From a checkpoint of a small mixture-of-experts model trained on Wikipedia.
Size: 8 layers, 17.2M parameters.
Experts: 96 SwiGLU neurons an expert, a sigmoid router, 1 empty slots to pick.
Training: a variant of Muon for the experts, 862M tokens, 6911 steps.
Below are experts of layer 4 (counted from 0) of a mixture-of-experts language model. Rows are named router (the router's row for the expert), gate (a neuron's input weights, with its number), up (a neuron's input weights, with its number) and show model dimensions 0-79. Each number is 128 + 32 x the weight over its row's rms, rounded and kept within 0 to 255. Numbers have three digits each.
After each expert's rows: "mostly gets" lists some tokens that are sent to it at least half of the time. This comes from a sample of Wikipedia text that the model never trained on.

# expert 3
router:108102148119151180116075107178131130131128146170187180124165107078096142092117095180154113162133070183103114206159113091171146090054102053130184183116100114135123130131134099095099128160104084114142119170200080110124114114079114099109074148
gate4:228155156078133092132080127145128120108133127172180122142120098157104132159148110166136083117128086103119151122162128112070141135089105166136140175144131159102079120099107164131117157156112147104179079103112112120142116128075110132061116118
up4:160120071154117060116118197131126146207147078148081123153118171108116103113175168072174113119107097155157145123084172167208149141139154132171150130161133097133159144102136153139139077124146099094087105138144103177186129114167212106120105122
gate5:145121086080091144134097105105166130140134121165155106121108118143197170105137072177193064122130109157144123088114143180135131139146051073105136165180164109163124140104160094107127153090118095073107071081151163142136168154130060085086068114
up5:086092112076145126143116127147177179104187172177146108131151142164091104147171109164148074135192124152111137096183143136134162081181116103201138147124151086174089145147202136141147115107135125113144112082107072197073150105188123056124166131
gate6:113089151161159123133116110128148126107055151131130170146141079126115121137106127122079168153111135111091107171120130114136082124140102103096144169099163157157152117119094104119122085117098094119211145164143087094139151143143145118138090109
up6:097147115110128125090107121137094090112160128149171137164112109118147082068158126102117097132122166143090148153158070088101099147101129131143179106138126132153119133091175128125092137061219204195156140138100118133122122134138107119182102191
gate7:126087076121125194156065137161107124185191113161091094145141121093162099123105153120212093137113150167106149120082145168099113103121166039130182152140218094114060130158088154154091084122173128164118064117167052095105143185146108103090096107
up7:165199176144135124118084138136156153079152140092161104122110101152091145135166178137103105085126175127125112155147110216104119059092107142112078106129127148126126115137160130112169146132137078150119137133134177162122170157114140119159120179
mostly gets: " (", " ", " \"", " K", ".\n", " T"

# expert 0
router:122101146131165153146127104131142136159122038142087125075115063045112160122140107154165113135145094106155123149107146133126165103114121131108149087161119093136116144090157081132116127046101116093088126145106158118105109098096110092117110109
gate4:161184121154093131118075113110137178167129147072122146172180189155161153183136103126137204172111158172135143136187159117131131138069107122138110131116107165051153148146155145136115093120092120150107151150108124128123099175187128155134142089
up4:132160097106069097123135123144105163097112180196072140139120166094084149096217110159125125102093129127157137132100126110112152112147161120178139135132103101156091126048120116165129118085117123150141163167086080121100201115170147132159097088
gate5:086092163075164136138141113138081148127145158150168153150076148112122133125135093063091148122108105146158110092113139159144083156155107111078118118094119111121122129166093139122076088182141096165110141127145106152125126069156199170134134113
up5:181121167097117137077166161157098139112161127092125130106112144176111138124117105124173084082158162137159111053117094121169177070147067148107164141087146105106112140183077179122203155129123096101137099141135148094133124142154145113122088038
gate6:131094060135084117127105096130126132135091110127065112144164091076129132078118176122146136116142067150119133131183112160159147073119131112092105124122141154120104119139099182133121169157140069100137104127143078195168143148176146084107112123
up6:094160156186148168146148140112174146123109127016174150133081152125128114097138107146112115165181133095108100109139149110157137167167099169153151180108086124170136089137160129127145068112120159102136157156108144093125133124134083123128083099
gate7:073106175114090101173084085098129156114134146133096128135146129112080097132124088166153075145075110190095181133163115134146162144102125162101111135139162175149108134103171188144119060172122086164074113117110106124095132086148164137138144104
up7:163148213127136118118178165143104109135072161154128147170122094116161166170102122151102148173152094111135110077140113148086076154101108069136160088097159067120146130126113194174113165122138139114148212141124158116116143225097019138152141162
mostly gets: "ations", "ics", "ley", "ena", "ville", "ton"

# expert 2
router:122094157121144130129086164137099143111111079141160103141096135073071158155141086112127105170174119108132056109133156124159151162096168164144191165156092129101143125074172136104066128112175121098072143149125099174131147128052138186124077053
gate4:191117101189207101163174155061118087184199120143095108108150100100165117154135123088186136132084139158137105141125112070213123155039170139118142141103165115128152133116163163142128132124099099104124138077136099105102122142079143108145163124
up4:093106067084130114066113205129147094156114120199163189139112080132072123138185111189101166099119160126146116106138093108114141148109113139151096160135090167071186092135067151076159140130101191193136099130131103078114096111109123099095152163
gate5:137141077115171116103107135165134114159103114113149089125114137168128154115159136121165096171161102109116138028076146156173136154132112118105120097125180160105115137099156080130107165139141115133114153151166132132134127130125126162133140165
up5:188103102090083103102124114160204113151066105052161078188132140174159117144137128155128135132097118101093195151104065136121097168082164209115126126163114111108118149139102065144102105163151124117105049133069169129141196116142128139152189121
gate6:119119145102111094091087099083057148118104184114153072144111097117066143164135082098126142116099132170159040121134128096151150133126118146145139102109113137122142112178073157093127146185154114123131074107134096126143191130151069158098151076
up6:100109130153131174115130127110103151119081134114077113137158139165089197131143110112158165166165142105135105110107149134128119151122130116174159115156132135103116143140030107114085150159172068072111073116119123104127184135124069115108181059
gate7:138074120197102116101116182120089101155098084126198076139133148129135145155158062094134181101089132154130076063109106142185201152139092115113160170130140128114151134090121147176084101132087156187126179099180090143166169091113137147119138128
up7:104208157136126124119090116231116131139190144105093131045160197100069138070152125089143080155106188163186127129122151087105135178156127123152144062123126070136108177105135084135168146094156084103117113074127122097134089126131114069199132146
mostly gets: " States", " University", " American", " United", " City", " County"

# expert 1
router:091101151158196192124082122147116124134149156186199176086173105157108127135129143150167102163185142152084098128131126144156152130108125122129148135134122078168110106108141103150151125133130093082066072136108130154131031075093042060102107113
gate4:108165138115115165116115141146058119137111129159111171064145097138105096126139133123159108119139096144112159084110158153123097095072135089118174145117173114117123112143193118125102122112121091135151136134104099102147094114107114158095134121
up4:126112168115133128112134130183123093146122121156127117102129116127170146121141105146114090071156171087142125143116147056071089106109138149105159124157187202134153091094184146156132182143131179154151161098052050142173159197103116098136102117
gate5:078095123107186149085117130088079138170113109131146049157152082176116137099068091169175177147107126155166124106112034136131122080167100137122145136054162111124137083129198144172162123185123076098130166171219158127146153087148116121110113145
up5:110090141130160117112113105096122166118174105171178069177093142103176076147140149125147190138138157137104151109108119144141168060116135092122130146104134112098104130177144179160124128196184124119122129178116137075155176140101119127121190095
gate6:122131109134128150092116070090136066159173128155123129153156132145072149102124068114137135169095105119118132099095112174137161165095135038105182102137163131085121151129100116144148173082093115077126094127153134145173118109149110145120091092
up6:168189069154085160128148110115121109140077136179087117118168147085158112113121094110140116143124075166148094097121076117143093133132154093106122116129147133110121112129173099164168098125108141102168086114136115111074181125126196166102101124
gate7:160149135137166121081110193178155140164121114166086100082110161082112181129155162131134068076197110171152106098102131131208158149116122105153133141150135123132198033124135101075142093147129091108135165110103181167151145176088071169146067144
up7:112140129137118148184129170116088123137143162105136034152147107114083131099160129115103144062096078099080148191150142092080117147142130121155131094115134057107133114142147091102148168081142135121182159138108139128105182135104096117144067112
mostly gets: " |", "|", "==", "===", " of", ";"

# expert 6
router:147099152145111135152111139161164169076109141175130103114120104108125138137109096143133115174132076077135189098161184102135156112173151132131144108115163132149146138101121127091075099107106093126105121166100094046138110112139083106127152126
gate4:164071127139136152138111081151165133078141059187146123107139154127107151022127113097143149127133100109112128053191153119113130130153141134141174147157118127169141189120094123173125127089127126146109158072153172117120162158160122119123156139
up4:117109040118109166138135111104125114175146096108139198136182149071147104133124105214136166108091137085126145204136133145043130130148150093149178097115112047106198143119145122088125199171122073178091127133132151092159125139119157118130154143
gate5:141100099122202150151161101142159158106130165169164188123142112063105134079102178133081115157127097070058152099111176108161114092168175117163084110111144160100080158072124146144072117143149156103161093118124081112157105128116136124128139184
up5:141118156156108116124159165159120145132120142058081069129142169154076148200111099069163135111117101127140091166144068157137146085107145146169114171146130148149127179144151084094146072077113141153104117180134130122079117141137075144157161148
gate6:148043135147093129111074161107175078081124160115123135120121079101073127091121122116143142199162105181141152071111137085156104124094133066171121152107135120150146163110169127186161092142102185174151152151096184096136201137130130178158160163
up6:113046165144162154087041134086146158098106146170122117143142122104074109121094102103094189177168099135155173068152108061142113134103165098147154133105182121123172121140162142169124112116121148132138136093086114130176154097091193177148085148
gate7:118126099103141154163109187142097115164139228122114058078103162104141107136084103100163108181106107155181128095097103116125134131155128150139161117107197189212123106085126148152119093151099125155106094172136111095140041166104145173140130202
up7:098144078086128138168127165145134168160136120070091066136098142107145162171105181128079156173134087158095162136159152133094143094153096149182144126117109125210132141159119159183099054121109165113112100108156134089130101102086100137080148138
mostly gets: "),", " has", " which", " have", " they", " was"

# expert 5
router:079133163087164147110111065160128148131089108141186122141157129166092165101107123149112069196164128199088188120174129132135104107097102113130152172165089125141141067153181135081132083163098132129136092150165118125174104092105091103079059079
gate4:156098141087139094115176086114130120109169135145154069116101105120127147151080153185136113145108086089096145119122128075123097198143093158199131165144135164117128095177125139175113083148127113124168108140063125113126125087080135090171136155
up4:115107147161132142142126165130095114091126097118128153110171166095123092130165102086132116078140099122149110120202161109104120140131101150160057130113124106094082143127131071173114144132134161075101139117114135084098096156145169129155087154
gate5:185155117139097121174119081147071106122137153124133161115140128147130150105158168123068023153098102116134216197142147142165092090099102146117159135114111113137123088069108117119134113100166144131120143146130082069137081128183149151142172110
up5:123122128134179113131110160110138071067138072134149125052157122079174074151130134134152088152119078113110085185137124093145154127117143135144109187133101102129171105130118124157139090161117132133136137156126140118139129106172105135137094105
gate6:120158096124115088114119157045107135153126160126164102115198120161146162088118168150183159114131105121130184107115045063178162102131178084178131131129128191110104153101140191157113131165105211093118123176171143189115094128149120158134136124
up6:133122112141132107121142146130158163159162092142106110080108099184118167075139128123191128143086087127106145102142142123104134169132113142151078124065131107134129178129052138053080139138156133092096135116111113128130098113097133124165177100
gate7:151149133103152147165077117077108072141138122128144123129131075179137151127147099155093157152159161174149149101148106118132143161075118150115143123083146081139135087166117128169081137146143071074128079060138220104103141064136138114093113134
up7:134096117128128117143139136104141085106051089130147091114101135130097146127114166098111177157160099147118129134112149111123083191107124116112147133150115138119161073077179152095163116092166108110152134085113113151154120046189145184052099144
mostly gets: " re", " p", " can", " w", " not", " c"

# expert 7
router:091072122083125104144091123130112176093107075102154138120141124121100095097064068114173089132147146136113124161081171143144126114080110139180101128140103054169140103108071098106129091136081115131188113131135132107178107119136106138132113146
gate4:111177108078154104170219111108045161163149086096142089114116099137117149153157130087114116116124133194124132090150119121171108106133053141129178136078162091145154170191112149153163061154118129138183120161161156131151119118168131087129132088
up4:114105160123177109115166161146132171122177131138125140100141162123142050076063087187108165128074189193109118145140144117129118124149148144105148107134161138110148125181092135109131088146122120142138103176150175170165183145140138078160103145
gate5:157096148115127166147160136103104209103161128104154138084125082170170098073156141107180101158145133075197150107116155158101107116186141120114122163135161116130125108114103098118140077169126109082161092125101102114122084133119099148127123161
up5:096115116164148094129133079081179135147133114150119102152088115129149145118085122090100127095150113096108118102169160113122117144119209138161212176113077092096109187134126189100118124103180194103148126169104096098051065066112105159166159134
gate6:164136183200099108130146126145074126133083136116114084116128113118117120148098105120084129170133086094069115115128141141149060138089151129156116151082156083140139127111129102065137099158141098123146087149119144143143084133148112151113204109
up6:130145072110126157131107105148103103128097094090142095118172103147105098112134166149087110142138167164136166174130099085198157165180110148133151119172190122112139080112114110110105163141141155057137119171105148125133109132074082159061130125
gate7:139157140101050056126128188123129174122134055132090100135095126181102143125120120174124162181086101125142187169116065163140177100142190177146156163161124111165151161106085110102109112168135085132199154120133160161139105091100105146107101127
up7:118073107135168126120118130085113153085092111130153114127118169122156169122111134103150195110122129135107168117128143145122142153233127066130084146109143100125104123118147133120124108118140144107097111168043121116155125127174110154088137108
mostly gets: "ust", " son", " Christ", "ig", " Ad", " father"

# expert 4
router:111143173110119154102137141101127127127138122151173109078142138082126117101114137169158131144122169122108117106144106128149162122119140077171148148142123065124167082126105108142129143153114119153083110114138086124137149112103104122171074093
gate4:106145138145117175123124058125151116158145078191121199128146153168085169105162222091139083112146153114160160063143157157092150195099130134200108192145124204081156153110135148104137119076143163096143114080156131131151182087159141130156121134
up4:091098119152121159120150170115066115128162116146105169106132139144120135156141192126109141083098114106153106089120173131124147186161179138151140115133084139085097126121169107159148134142118149131128133134153135109132126169110091119110128134
gate5:182061112152175136150099160081099156118125082117152093146130107101140159057101118148147126145150167140166165081136119121161146107122058122160103146094172137151155142161032183129096129146105080148088091107091144084078201125099135066130155215
up5:173130066153138152120203110110120141164121139102170109147154136162165151108166143126161100090144144075065132145112095123105063099090086107093170127171097070115104146158126113120119125123116160141144158132172146131105139142139129152207111079
gate6:136112142142152152133130127107113145102138128120136128099141119152111197131126124101139124076190166120139147111119107151098178164109148138137142172158146147096125166127133133118125168131139118128145155117121112137145109159166109148115114145
up6:135158132095097135105141123182107096173088099141085082150061087180144166144124107139122127158145135093121058145134137119145134126162092185099106126144145177141133144083108090163119084190097162128153166117129112129194112084182123122103083133
gate7:113079137127169181137146120138172105085173112099173096139158180111114068136122097094172060148147150167121149155135163136102114102082176061118108160135112137173148116080078088183187159145129160157116161135151072163050183097170141134158160078
up7:148115051160162127108087127164180089090097109038062142063152116105145070126167132147130149135111127140118091150132163124130136117105132209057156132104135143152158072139146117173157079144087109167118110108146059136140128100134146130125122129
mostly gets: " first", " This", " this", "In", " same", " Total"